Experts of a small language model.
Experts: 80 experts in each of 12 layers, 4 picks a token, a shared expert of 64 neurons.
Below are experts of layer 8 (counted from 0) of a mixture-of-experts language model. Rows are named gate (a neuron's input weights, with its number), up (a neuron's input weights, with its number) and show model dimensions 0-127. Each number is 128 + 24 x the weight over its row's rms, rounded and kept within 0 to 255. Numbers have three digits each.
Before each expert's rows: a language model's description of what the expert responds to. This comes from a sample of Wikipedia text that the model never trained on.

# expert 14
Single digit tokens inside numbers, mostly leading digits of years, table figures, percentages and times, as in 1999, 10, 1080p.
gate0:138172133146137154135137120132117147109127112095117174083158153136120081117116179132106116098102161116131090132104169138166154124140120130135122121067142154143157164144165114117117135136092149152141117108161134129150094174123147152121141135104114149099156103153138112094137121147104090097110126091117085097129106118097147157094167140123084159165101149102124156124123118113091134097130
up0:135127124111110118124210123148119145114136090119135135075114145141142137165109169123097066079102168145110117116133131105152128145161153178146125125130140151104128117141156127167117111108135158104112140144129132131115131153164118098131149120183090123149128148164150135136125111105112155107144135111112136095100182109178108149148092130115115187142102131114133141160116143088155138122119
gate1:149161120101130125165102151174131139112124102090136105149076100132095093112108118119178178137155114110132196134123128128129136156126130089138124149142136107101165086107147089107134119154144130140120167189099101118156149147115103129162108106134124116123113149106120125140127156112149145085150105154112106169135143111110093110145135135105137125109177101129112151159182160109129130135138
up1:104129135119100119161161130152154070157142156119102104114100129157154156106121128119122155186154119134131174080101111116121123131137111151116143166178106129100133093103108140138116128126140074113125118175113104113156107095134144116118136126162148143123134137160168161142155135169122110132138138094113103184160126138141134102157172097122142117133163153141149144084130133102129106182139
gate2:135143155103140086163118127113140165120117152139107119160160124084103127132105107131156129124085146080114084145120116092133195134059106102117153112140112138107115131126129111148123130168144149138089130148108162161091122152122122126133131150164153109128087153132107121134151127113150109101106124077086134139116150197119112125122127145155108109143109111120106160131112165155106138084105
up2:124104139147105111122127126147120163140107136108113120156123102102129140124176129149142144135158096069127111124133128051129163097147133172142122147100098133119182126142165116128123112087134169139143160142110140117125115147139141152092179138095128121125122079122122148135141111148125122121086174145157133137166062133116128141109104152094188131099125157115131112151144095136121113090104
gate3:113124107150126111099080141102180145115058100144133113194107154128110129170130108145161165160106100151126113113157110141130168083106174102108156132126135120165113138150148154153113137167125124136140129145131134154107154117127117129140094121127104143125126120155180141119124107106166110102170107124147146123121151180140118130133087134084138156096128168138116128144185136136121135128120
up3:115109144151179154101124116112173108135155176129171150162085140131158158114158135124117183105154120125123144136126175081116158123099142133127146111138101100140120085148114129161154173137139119117156139132110097147113124107148110121130142110092137132141142095144135133064122159115153146161135126162143131127098138098126108109127147096081155158118169125141106199142139119108126143107110
gate4:148131131151124164120107151111117127162178070143126140117130098127105108129140113122118134121103134102103145119157119165141115141138138072198095128144127087137129118138098119099130101131131150142151138080124121155125108169117127105129096148140122140095161132116153112082172118109124166157150139121146140090152130144113134066116106179136148123140102105103127130169084077135127130081150
up4:114126132097125142124086136122094125157126101146114132129113098116122090160128113104109136132129086098130111074117108145137163152156133096214122115123095126149089111141129140117126145131107129136148161113100147147149139175099126111127079155115081124130114177126139113085130159125184149148159089129141082106122137118134128114119105127169126131169106102148131096146125107142120070114114
gate5:137128128158137127144130155097079175100136138126121062132158107087119125128104128140129124100153125084074109172139125137104090137091160116122147114138148141134096082123095123121092139113101129101166129147107100133129145175151145154190110143171111101154084175118152120118149137123129124145131116191124117128111155150095106136161143147109109100117155140145128138149134141106104133142128
up5:142148117140140136173129145127100138170109109129121093177121122169118145081117145147078159135130134123095081143158135187112115136139111127129135106146122130141113156132106120140128113123125120141113156098113128125073142138159103136141175088125167107145109120168073102148122160110135152100124189158100159133112148135133119125134165098125126150164115105133126171104101135139086108153175

# expert 6
Opening parentheses, mostly after a name or title to begin a year, author, acronym or birth note, such as "Madison, James (1920)".
gate5:115184107116180113140156138115131142115160112109155105126111183124114138182145143145105122148116179096149094125078164126141086137122150119134107137106144146131127135116128125115130118123148083155148152151174079133092138125159141138124132116135106163119135149170149110200153126131135131175128106138147103144151146165113117135135090179138102119135125124123108115137166115171095129130111
up5:205127139129113114121100124132144087155093142153133107176133069122140133153138173121128123111174141133121142098144156099129123146108141146144146108146103095166142103139118149124101169094120157095143134137132127102169130143156104119170104149108173108162100122092117114104075119127111152066128143115127142132135105148116135097120132086139147154103143113101144132130136152071117139133124
gate6:153103116126134100142146127149118119117153108056126126132134116163165110144102130122117140117160141153094155120160155092150113135122141140122102115136168093138142157138127129141140143131137146150129131146208146130134156136107158106077122117144152196155097127145075082135095158091099100151115099114107122146147135124165090100089128138125164152128116149131109099118144132124081156114134
up6:093141132109129148113124150120138132127111147204137143130112154114100144096158117132117114128110091105165083124096107138132112116137115138151142129122117181149112118120116135144105135116121105113128128102053120135138117147138084157197132136149116081086171125140149156093173147158145156152160129122113117089090121187095161136142106117114114131115147127146129133163126110126126094105102
gate7:179099153128121109116157132114111137118163132110174105100127148122144119153114169138131133146151142093137091093136134126148090124141180159139154108143110118153150094127131157186144077136099136150117110165152143121094135126137140118119153129137137137106092126132130137172183161113138092153119129123095158153080153135106089128101113128069138138149142165089108132123157177123111117109108
up7:112183159111165100103117098122159147115132137144124156136124100115147134085131099117126141121163126120141116113142121124121106111170103101128135127126129099169172134148129147141118164101158148147139135090107109128158147119137115112138128149116141144133177144164135116091123059134125113135132090120138103129174114107098171107122152113147091087129108126136112141147133108127230131172113
gate8:140109142109160128157123141094143120070152113103128122133141054124147112159109088122135138128115120108119168136108135147106086109178158141144154104095113098130127119158091145130094125161116132135154095071140110118083124152128169098096131116144134114102150108135110137135138144178132138106158148159128110148126114146107132112050130136137140090078151130156115119159119129154141146124149
up8:122090141122153134106145148115150139117134060132162117115150115121148096117108097116166132144124102135135113131123117117133095084135162146162150111110085135147175111123145150126107119149124113156114114129173119139136154143107169080097125086131159184119173129158133107136112126166152109146157177155094121133145115115071131092091137137140150117098142165133148096166145122168153124130138
gate9:097119130131141120125107163128152173112127161071131159133134082182119134100104130138096098101131131124081145142099131134142111132107108103109158135130124145147119156070091127131173168158127189184112139138109126137134127133123125150156125112133104134099125170141121158134118145158111157153103128104108151135126126093140076126132106160096125136160092170146112087141142149139137169112108
up9:149128153132130141102176159149126112123126069115114180102136120122113115144105127137090137126160146124119123186119143106141147110147116143145104115116111142126171111096168129147141177115139151128146104131139117103117124161136154167121130171127146135106112108123094117087164146100108162131090128157085167095111096106170135102133180149091080154110094151119106157107137126089145134134136
gate10:118152134109100105167142156179141108118129123107103133112132106127125178163097161107177099114091164114162143096143150126104125138120074117166159111117120179094114095131149146098158150143169172146133129126131134142124095124107152134151153163137116148143130073142122125124128189151139126138145133133109106117165116145131102106147108126135098096119087158125116080134151132140088149105148
up10:128105110140138096127114140176088151120147112131102118107127091116128128119118153111120133121143134119183137106127144085072139117140163150137157095118117152139124113119113146136081154137087142126099169144123131130153124129121114153127168102131099161158116099143100164153113182126113143184152118130139127124145110113148141099145120109081123152109100187161090065128129153120087102125092

# expert 53
Digits and letters inside codes and identifiers, currency symbols like $, £, €, and spaces before numbers or coordinates.
gate0:132147088131121137105103107131106137095125162130122127128119096115183141112147094125110167156185144117105125108140070125132079194107126113133144134150116090141118154138135131115130104140154113164106154139106158119148114129110170097121107180137114116175108100099121167117108115099174121130116112161091124133166139179118124095112141127097143118112161115119160102118126120136121116138182
up0:166134072137155115141141155120110099119163143135149139140108135132128145110117144127091161103127120122105167110108162117142172104107115124083086114148149173117138127086089133126122139140120162128095155153146177133114153145119113135116152090072140109125173148118076157135142179129154132155131127129126149177105077141158141128135127103129144141115133115118147090174126143108133178155109
gate1:128145119169117149150145129122143088129084125107156143101160128128097174127104143089139137178149139102121152174094143135137141117117128094137129143140132120122151146151094132103163145131127107101144103117121127136146172164120133118133167162138149101099103105127093076122144138140100153087106162149117135113172150141109113117110117106093077147132114145172119111110068127160150170075120
up1:131130129130123087086144133117107162143127079138130107128133131148121084151088112171125142076133152112104169134159121136131113086127138162098127169090135132110138100112134122180103131149125117116101146120131103078144075144153157110176092123151165085133175112108128131138141129141132105137135130076178125118112130093133132115174119132102133161143161145148126145122160140115108098094114
gate2:107092106087157136128100135134160112132124130144129097159104118110076137126100154167133107126119132126081152131129156106148079166113144123122148113098116152141152138141147166120129156150136117087155116154157157123129119126123120189166210135168093137130078142091133135132114116139119142160177153112132147112133137150123077123136146095106145108109135120157168121171154126134136147133143
up2:160103122084149136141101105160104114158119103144146105155150110139092143153089122115117142122155092154148119099087171125133134135110102164136135083137104162149111133137188138145130135117138131116130169130146118098122141154108106118148084093117119129116098114095133087111146181116132121130100144144140099124088149145122103196129148119169085111144108072129135112135126166132098095143132
gate3:114118114066082110127137120090127131119131126101147083124115118110157139134119135135143130137141181091149143139125122123148059165093153108124133102128131125142133152153136123133151143090130157151157145149111150111140136131109089108134110119118179109147109078135177172125134134106155167119150148102129136114145099145133127085117102113101114122098108133136150072142120126113140214100142
up3:118112132129119130124136112131117120179126095160162104125132101143171141127124145124156124138109128166155115081067090089145121150135104138117111104097143148136098097134175140120099126115114183136097117125153125113151136070130150123105124153117142157135096131133128106139093142138153175126144090098132095122128114082110153161172130150171155130157131088075155116112093113119110156139152
gate4:110174095171119112126163138093126129117117057133150149107135115173111130133138139149140143114120164155136159078118104115135107094153108115101139097118137128140137129150125106108125145148084116125117071150117148114112112139149161165087133122174147109123113130140126128148163101127116099117150111159159096145147118138161127066102103124105116144117097181089137137143137134099108168159091
up4:122109140121168124160114146100126117082100152155108127155111118116091122117126110172108097127118124134138161176133124119134113112106188116160159096182137149139153148094099106157135142119104123150134114157134150095112139087145171141149136116109137090104138142162183164135106104140124147141111144079117116115145164099138131106167153138151130104157125126133120163144134144103193152155102
gate5:103096095146177159091116128124143161174115175098164114130170134125072105142157138115130123099132167170158111183131129138099125094157118119113138125134122124132164102120153153146134133135149141116135154121179133163119095130105148082100101122137144091095130118147134098116128115103121172164129142100150124113129173106137140138134144116094118130096189095118146133151121091119128152138127
up5:172130149106120117088091140145079135157124143132139121142153065150124136118147166165189169098102142097111100084163111140130167127170110118098131141134165118147101121124117125119121113172126125116108140116102091119133125112101139101150100176131128177132103138152114104146120176148115136101124129127129106149157120131102131124103132138122168142149139170155137098112098139117093138071129

# expert 60
Prepositions and connectors linking a phrase to what follows, such as of, by, with, for, including, against, especially "edited by".
gate0:089132180189102137149115151119134131153085115117115148120153150134184134121083123139167131141064140120136120131106125117153100121084150157132123134117138124112153089156120110115122157098124096136119151116070146139123112120118116151133146146129091143132122127127128099170158153185119102123157083143128172141108076148131128148109147130153107143146114134114135132172107125147122191139108
up0:145106158131109133135126127110161136129144147183081131128118138164127155134117103138101164150127139100155162162136119058123047080159152112146146160150088116070147127115144156130149113161129113129105130147140104130112109156112142140081145093120124132161128120127110108171141127137092132110097143098126158119119143092088135163092125149108120152104140126140117150154146122111151092137116
gate1:144121135169084141134109146100137086129151165098129133136117090109135173120159144134143103116084139108139155105135127139126148095117167126129151107156148109145116117145164158139137122135117120112117129126112123137128105167111119139105150069156132121132137162160129105143067145113074100159154077101120159103130141143085154114139088152126151133192140149123129106159142152110169156120083
up1:083122158097140145102109135162101138145075076127126109081092093142115097139118127114155142140155101168151144124093114144116144144159125141131142117117135094133104133097126148117154128156135146168109175181135113151123097134129169174139095123134158138115094172114090136138089128134147147110094138133134128138104124093101125121092118097115136118135173082116103170095121105147133153138156
gate2:137109138117139124168126118121116162120147104106132168150164108160161098122129122129157188146141098122119114140170089142124120107151168118105163136197139107096134145130136176135144136135114148106127184174140100153096111173154139132078112122095143120142147152118097116153160115102117112109149141128129152073098173146126112113141127142104145126107154151097087138121172129133126111137131
up2:092158117160140157119168147135132127136108125156072115102113122136153115128140125118117120105102137180106115099145101157145132103110114117135185108095102144118123115168125156146141188127117125128166102197120106176158097137133092132133108141133160108081146169143108104108135121116131126129126133093127118148161154093160118134113131163134072135115109134175097096132134157114147153134106
gate3:171156128083154134117154154122153105117162131118160117133122147105161152151121118113094141172144141135128145176114103091180136125192142161163142109104124123158128106130085139126162167082131137109148130146156148153115132125101126116099148124161150149103139142150160137134144159153140074113156152168089145145140134097161107122142112131105117156128096098146096163135080135143118141126127
up3:193137121165129150157125151103139086152137092130153090096127122156171150161129126121125117144101102134147171136096145085163122142118107139165151083166133162108118174166147153107120078097126138136180138149147140150098109095151130122128114132129116194130093134137133142139140137115171089128115133136137145162110122114196129116110109109117115123149115147140118113123134131108125152108113
gate4:117183135137119128114124156181164149164130115148126140127143135134104124169135151124154101112121148159141131128131103141135131136101094120143151069085113133161142096155101102111116111114143157158128089093109115139131115122097103134072155127156152134105107118126138090126138145127115133176085144085103132116094136176140150137136077141110116145136112130147116079125119127125133099063184
up4:102125130125107104141134121122132172168105123114105138148120124135192131115152131137171113107136147131139106078104158163144131123130107121102150061138128136153131119113152114123088086136149141118167145147101160172130085113110147139184126097162108136149125162106148144104085150144073143120138110087114149113124137121142170100126082141108118088147130154133091120122155105135124171128147
gate5:148135129120132091148098162119120156144103122114119129132102093124111111142144128176163152128085150126194142109100118143133135135127173095121090124124153070083139134129122102137139142173131124138090117117113134124155120118169125081186116129147134115169095137107136144132107088169143151122120094162143147107104195134119170145120111129119114118140109103177094151151120125120134166120128
up5:129119188139093093161146154113118140136169093142172172128144133135124148169156132163087123136090139103135115080156110100123124112124138128128093134096139118078125117131152127111139145139110106172149123074154120090147113144140138064146134134145134121131119150122109095135143109210136086107130129119136135127136158137114161163117101137115127151132121137161116137152095089138150124164137

# expert 7
Prepositions, mostly of, following a noun phrase in running prose, as in standard of, one of, field of, among, between.
gate0:118092122077105081161149178100087139115141146088091140138111151128114093105081130127086113133144140110088164124098138124103134108150127134124157142100119160119121121112109125116149153142136145140145112141141165124150159135158128082094162082126101110155163126121098113138114134140143112088136125114083086170140120144150095109133114152144103103115160143091069111132142165111128150133134
up0:128159099114113150157113114087152114128106161137195133154138105134111131120117116169158166096151141140155149111098106120130115144139116143156132153077192160144077149152146076143150125104144150130121161129106099140089103147132130110082105121152117137118142152159103155144156139141149157128192130127120134124126138126098108162102163126097146131166116126138147124109113154164107138163138
gate1:138090109091136118091092129126163127147162153076091133128094162120094156111131127146141167141127114099145126121127140139105130147132153130150150122118159121162113137112145133111152111125090101152140129156126155109122102123136142118159145124147151113163119148092141105155087132129146137113176135127149089124113101077097104076082064113121149166125106100094137084098095103112105119162110
up1:122096160141085187116129113133102074107162153119086132110151137177125162145127138085139148128131155152117115127137101128092137138167154134125126144142120134119162164107115093084080145109106126194152149099077140122131140143136137171132125163134138140102118151108143130133077161160131100122129120169119126136132098124125112145105119104136090150082099105097143111145124126112122091150134
gate2:150123149099170138131182139142116129151150142108123107084125156156126095132089102142079176185119105141129080129148145114111102107109125114111145173140074098104140141133125115137120150149111143138085154124108138102094118140077147091135134139165089119140116093139134099100106142121135115109149134126134127094136106121164120136140149132122148104148129153141143200166145101110130090119097
up2:161102166137158147142183098118129136135128111067116128112112114119147066136099122146139134078143131123135144113152185084099107093095156124108119148160141125135115104119123130136136141147107165117075135155127114130119119156078158138166101166145145122140073120109111123117113131117143169105144122120131150099091138117138135122126137078142149150115141145142125138166094109094150122183118
gate3:137173176129136146128109156138129140130105097094145089154121085141096141132092142122171124130139122139090122105116152102123091111146112118126182134147119142152105133132134126118131136123144150081142115150111137109134117130130100102170167083059113048092165106176115146148100134135129102110122130141158114099148116152103114141170122147135124127126106086164133104128126158109107158101130
up3:126145107109147083137123161140113137130099139144120184100104092168122138097111092137155103135114145122110115111172101159113110112138141155125149124191090114130094139125193137116110127164105130139177154120116132114116151098079120118132154105086151133146117123102193128160105145108115107121124129127129129129103143089091112117129146099145111147137191110123112090135096134102127116150156
gate4:149150106179130138109124138140084125097102110104156119129148118119111129126111119137099136147107113129120079121125127143132083117114158156099087138157174129144111140092117091138124089154145157194106141056135136123133125164133170113117105138119122136114114151100128103178098129105089116071144106130128136120125150152152117129130160184131142152166136173094151116107138117124124135151096
up4:136129122138097120161171103128154141151171164086126115099155143081147136144110131125082120148124179125112128130094149114105117093129139103141142138163126132098131079112157167125167114111125135138117096119094137120099100153128131123113130197095121143123127154150152156106134180141129169136140129135115119174109131105083158149138109131093104122137135145120098158139136185083172129135136
gate5:115132152110122143138162136154187152119089119094161148151085131124097076121111189105106058114132097137150137092136137123107104129148155096138128128116152135082122117151107148122182150118154096141112099090091092121122115113153135118126138116152116134126119143120135083120110098148155145117093097131144123117131131154111121095153114154170144117102123137107147109100086073149124143117121
up5:123117124142095098115097107074153126133133093139114125169129149095088157161136139126136145135148156119078107142103124098119116112150118124092073164108110147126115141125108168131113117156149128167151179124182162155149171128154151121134149100108102154120095140136134163131165115102109111185135119119131135105129116134170147160118129117126115107140124104202113173147136123135127106104129

# expert 16
Digits inside four-digit years and the space before a year in dates, as in 2-0-19, 1-9-35 and "born 21 May 1995".
gate0:126127183131073071140128170141143111143122138110096111122140128133125097116146114133111156136141145136098131124146092136118144115104107112125139102141106169124141131154134120102126126109087178147110101135138172136097103069157175148119147081111151155180126160145149136159141103139135143142177154108174151164134138151145075139111138137151131099098147171119121137099135101122131133162109
up0:124104164124139155155135117100105131170142123119121089118125096135150132104151164141143102095152168139114140095068142149155086127150120112078136115139117135096120144136111139109147116177127143122134103074127147117153124128180122156121114142111156084137147118116132115133153106136137138129103141149157131118182137110117141123153131113163157193119090165128109188141116116094182149151137
gate1:123129124143153132140100126113131136072158136119135090151155123118069126132088135137156130153134149135133152100099162114129147157125072127122124105146127149161151112173105138111149158149156148095110099128137146092172150160117132167122128128150126133149132095101147140108143174167107136139122118073112105117117114116078105118075141162112118137125081150138099162111113166120128137151070
up1:140117102126085190130128083116141121130118088159138136132106078106089125124116049127137120133152162172150143137102130184144128131135102133130109146110159133190130149143110127105145167177173109143132128140120114140112119110182135084137096143138127142144134117118113110131120101124139128105157131078104103099137133094095126128091111118121158126116145144136166141155150127121147090122111
gate2:147108079113087127157107140116140136143114110142122184153140125149165093118124139118143140168104124135127124170128146148154104114111164149121115149123155177137115138183148167182090104134128126124133155133141106114126182107150146070118196127090130114137123168092110132118114145109103084121156102148104102136148141088129158136138153131146118143138114110110115133132104115128132146071117
up2:116133153152162166102163086119117161109132179136121130105096134110099160140153127114112101136132158134111127099113120111138130136119076094132124121135098101091118121088110123128153106119145120129113121099124142134141098117128100175110089135147136128108145058178138144150104078124137162162096157114145147116136089177102131140127102098122157135095164136125091184142128152141143131170122
gate3:124136134133130127134142097124135112130116143087161084131164154128087144112118138138141099123108120106082131064157140132075147109113098146137141102096128146118133148177094127117123115131165111136161157135141105171138123143134121117129096083155173135140112190147169071126127118143150090086145128137125113142104113152112149132119124076169142149171154115135140181111135111129148155130122
up3:090139081129139082091121128108109103154089109145116127127097147130146132146137137085119141125180140086167144192127115126147149112076129110152121122159116109152143100141171129139112130132098131118152112152138192112086140117145117113112126146114093129143133080120110125133099115119148169136127163122128152105128082159111108097135138140179158125117120144155119104128067121083113113112130
gate4:140146170157105182142103102131148106106128141104150107094126134117112130146126085113150080169148123160115147133106164095135073143164134139160097113112119110120104136132055105139118135135120123120142096104172150084136125131150129135120158148188153130135134138148112145123112086106149123123106155123125132125101135114140115132117114103129107135076156152145121162155146054116161127113103
up4:150094110136158070114176150125127186157136095116097146126125113138109119097159170115111128095112144097127120140133109182117158126074108116124148111194081163144156120148174135137112109135133119120120162173099127149124145139133139124135102116115101125143116137093148111160129148131134139106122119171127118140123126152111145115162159160122109122172080119122108091107110173153127127137159
gate5:127148119150123147197146155144114104126186143090111114130151116112118123161116117121138144154100145109132121153132127134122135067148107147119113087127157146152124127101125144128131070125148100122126135101126059134152142130136158153138111134177133133179109143125115095138134160131114162159109113178071141158109100088116116103094119139137158093083142090115110126156105130131096131126144
up5:131102196141122124118141129117155102150116120124140115105130112158195117119091112120136090155128105108119161154128072123159111124156139173136146112147148097118137102147162139100108111097126133140091152094156112151146134138131123117177095107106113086120137108092111118130161085124134096100142138145062153134119106119142136116144122159104137167134120141138089146130138172118104115120188

# expert 38
Standalone space tokens after pipe separators in sports statistics and results tables, just before a numeric value or an empty cell.
gate0:071129179172135142134120149118127126153124138115149124122104132144168092151118141188072136162121149113119100122148151112124119127097144128106134107115165144097137143102097115111153138103154171092152096132142151102134080124120158133096132124143152099129127119120132107124135124138106139105103123088143158173095119070163074176159137138103109167119127151136175103141130101129132129108134
up0:116135128214139143119134122119160130143137128112179150130097132178187091127127121150087135133130164135160122131151139147080136137119119113120122100111130149128139134161127092129166155131161126117097126150157132136136134105147116155110141118131137097148127135105115112182123134114108148115148154092123153162080140103130090144094128136120148135130176144155172124098117100117168116124200
gate1:114098113153150166134126149163080132110119132123070150123150102080118161129127135092153095095116116130141170138075173136120122138127169165136099118113108127131114090144110126088114190178138141150150098144125142130105102134156101096139170093086133148140122141100120154116144158148160125106133104121110088119129155125129116137130131114078107103138118127136103154114075141135108144149127
up1:121100120170158139129130148129123129121158139085140108120122155169151120152133132099117118126128130103141131147149159149141155182136127083127131159120120179149092149156149096107133168122135083144148171120148123102129075078127106111139127066095135116157148120123124158176120164119122106144133149140122153127132179118142103093143176075110098122129130161112158142166112140137150119123097
gate2:140161146130161125135113089156091136119139157112137143101115132160088115152134177137133147093153090128083129141098148079116150170151160156121097144140072130140162104135130095129079148140074134165125119145133117120164103130123100123138106139098107118127154123117110188172123135125131122173109157152135148149101107132167147120161109149124120122139127103171123148173118134130140171138136
up2:121105131083142102082152142114140118184144131139159129109101130135115162156130130112152137163147081155114153113103136113146119096126153140123106113155113131138095154143125112102104127140109140135162110090133118086119148143136115126173070155128130084138107186125112133135109152155117081108149137105150126109145100096110142129161141163152125130163140090132141128187155149103184101089114
gate3:130102160143146130148120166093118153115141157106108146117153181119119174118168101139089134138126113131095146127095105134154115130126086095135133123132144155114147147103152125120104105131140097108113118113142103142142103100120117173092028136135105124156117162136135102087133165116094130127136144109110089117052117121123132121145127160128113175121123135110110129115149142142080121162131
up3:143116144134149149158074165105104158127159164093100167144146136172095159153105105121081124158146112109115101142117144143150153116143131144153128124092111151127160172138107104151140126116103118108106141115150152104156109149100107149120059141125175097122121137140163139104130143087098078118163109109140095109103161127118170132172129104127116159125125137120130097137086132145103110136124
gate4:131150132147153096112102134142118138113175132138070110106116110120119150153144118123147175182130146097145125149113128150165127119116099129154135160114123155135129127079142135131132126125126145139142146164184114122097103142135082119107113166114148085115119127130112133134148152112090154147140117095094114199152162139114103096128131109086149107139113160156091154121152090186138093156143
up4:110154113138115147115146090110112148118122146132136110122094115142179088132114154117092106072169146113135145129109114083103095125113118122116126134112109069148119118133126102115103153108136082126105093145086103098133149123123126143172137120131107153118125127086141058120135131134111129124100109090157104104092121101174134113137089109167108134144125089089131103124080106133106179126123
gate5:109148127123105137088102161138132170130111123136134131143145146091136144180161127158159180138072116120101121147148147156127103118142135078131150135123120150101147100127144163146130115133123171132137134132157151141119118123151152118151148108106117169106128126095137134159125136082081149125155145116165121116115153132167126098107112145097156100179151144133160178085120195099128119095148
up5:176131144152107167157141084127118142125148128154135157139193134134139129122144158131137120128078095123156093100129167108157121110159151106112131140137106158126098124103091156136117150124164113107166083136141144101145087142136114185174101145124119130077133161094139114109125173141125114157107140120136128096098128122128122111079112119132120148133107142089132084110076128114138089139116

# expert 5
Opening parentheses before dates or notes, plus verbs and word starts like air, due, founded, opened, led, Al, Mar, re.
gate5:169121172200152142110158146089141145115122057123125103157049107146169155117151112104116105122110119114132137089123127131123145078100123127147110096122135111123147122172102126128131155150145141109117112140131110128144105111098117163094142149121112135092115140133127123126122119115078093153152102107128105133142100111106106069112127130101146160136108165104094158119138160132136103119126
up5:137093170116155136094163124125122144117166128113132117102186118138124124104150171088113129141102120110119118117121148107173150125147120119120147141153090083104141123114092169124145091146109129129117128142112146160143137128156102120133099172113152152138212113112096113135174131120116094143106104101111138100123121118085111092074097137140152093137123123109139134134137123138197158151137
gate6:175096085121156117171119079105130132059130123107126086111112116141094116119119111083159114112140114127128167142121142092121126104133166139123159130133177081142136095078121083135147118113110132148144140150163132141113163140116151073135143117119139152122162142167122109128125131074108120112120099168147108112133141131120109115135123140050110147105130110135120122119097138129118105153148
up6:171134102135105142114100130129130138097136084097104094113137119159103094170128150112133112123141116120116159148145108066129138126115131155131153105145173136113111135080115129088123091113079125126122131149151127125096124134131157087153148097124138157110139175121131113149118133063110158092078115152139146147104112108142114079145120123068123094086113123129128098146097149125107102165133
gate7:121093094150104151148153099122107111123151108118091121133127102122127116137131131118125090115152140172119120080123122132121068069097143110127126176136164122108139094124085123108116097147154118151157100083138114102123096126101127122179124172120108079096165131124162123141146116145124135103150118131143102126120130128087116117100096135129106193145120082097135130103088149123155130146098
up7:130090114130121099120138141167162144125131144186121153125137147109126099133104113131138146138123156138139117133154112149092114131116162158143140149134139115107127128174165133132147088135078119148105143116140091118138156117123152136200150118103208160115112158107144148148100125117127116166098144177101115062122098153160119138092145152167109143158155130128107110117100110124147116143158
gate8:126158112094141172146090156117145095136146104139136164124124135114090101172090107156178143143165156120124126096111154127125088070138174115128141107146182125143124120152127142161133130124100165126150135111135145130100109126086140111124092108106113126137137133126120119149106090090104127086133111138133124151144092131137163177110138105118153157163139172095102131116084107102101153163135
up8:110084123121134116134150139082111115135120091148162114158162162161155103138110127107125168168118139136156131095165151103153149143153123130127158132131091097136145125125100155122099142104113127119092081077081138128137159134127096167173119139109154122156130106138094081131127127113141170170103150146123155090135110159135127106120159104114129138155131152116045116118132127139150122148144
gate9:152102089137158100118135132110135111140132123104167113101106144132120145150153119120161113158118160130138119084105112145136153138127125076126095104078116119134162073130101136103111141151126129125131113085170133124123101117097107099136136140098154131077121119139139123113095120165130148142130134090136157072141102153097093150143103149073106150112192147121138145062099128129118136093127
up9:125108132138086142087140100127171074107155118134134138168101133148147118102178129117150146169155145159111147119130130114123120146124135159110128153174117129130087097151105170089107127126169086146086106118148118130143132095119139116134093103122144139140097128151140137133150078150107132180144116169096118134185111113155098081186125131143127099131145131120119133102151093144154112125120
gate10:130135143120127159103096150101147125074106116146156170090170123115120138108175100117144130132132122107113120128144169102147173128074139098097163170128151074142130093166158152115103143118116102117136111095114109146106197104080142146130105131141134139160112120151113120151089091119091153138173132116129093144137103144116119135151129118125139114104146109132117136121158089152139129137086
up10:128119080115099083110123144116151125128087120111136128106167141111158131147106124102129150114145132139108177103134130082132135111091136091120150154099120124099132112149078191136113135092136126151085120098147073105119157096056123153127119125195114140126126142068144133113127137153149138099131128127140124138129135162150135141142117130127104122101127106144062113151138154095109122125135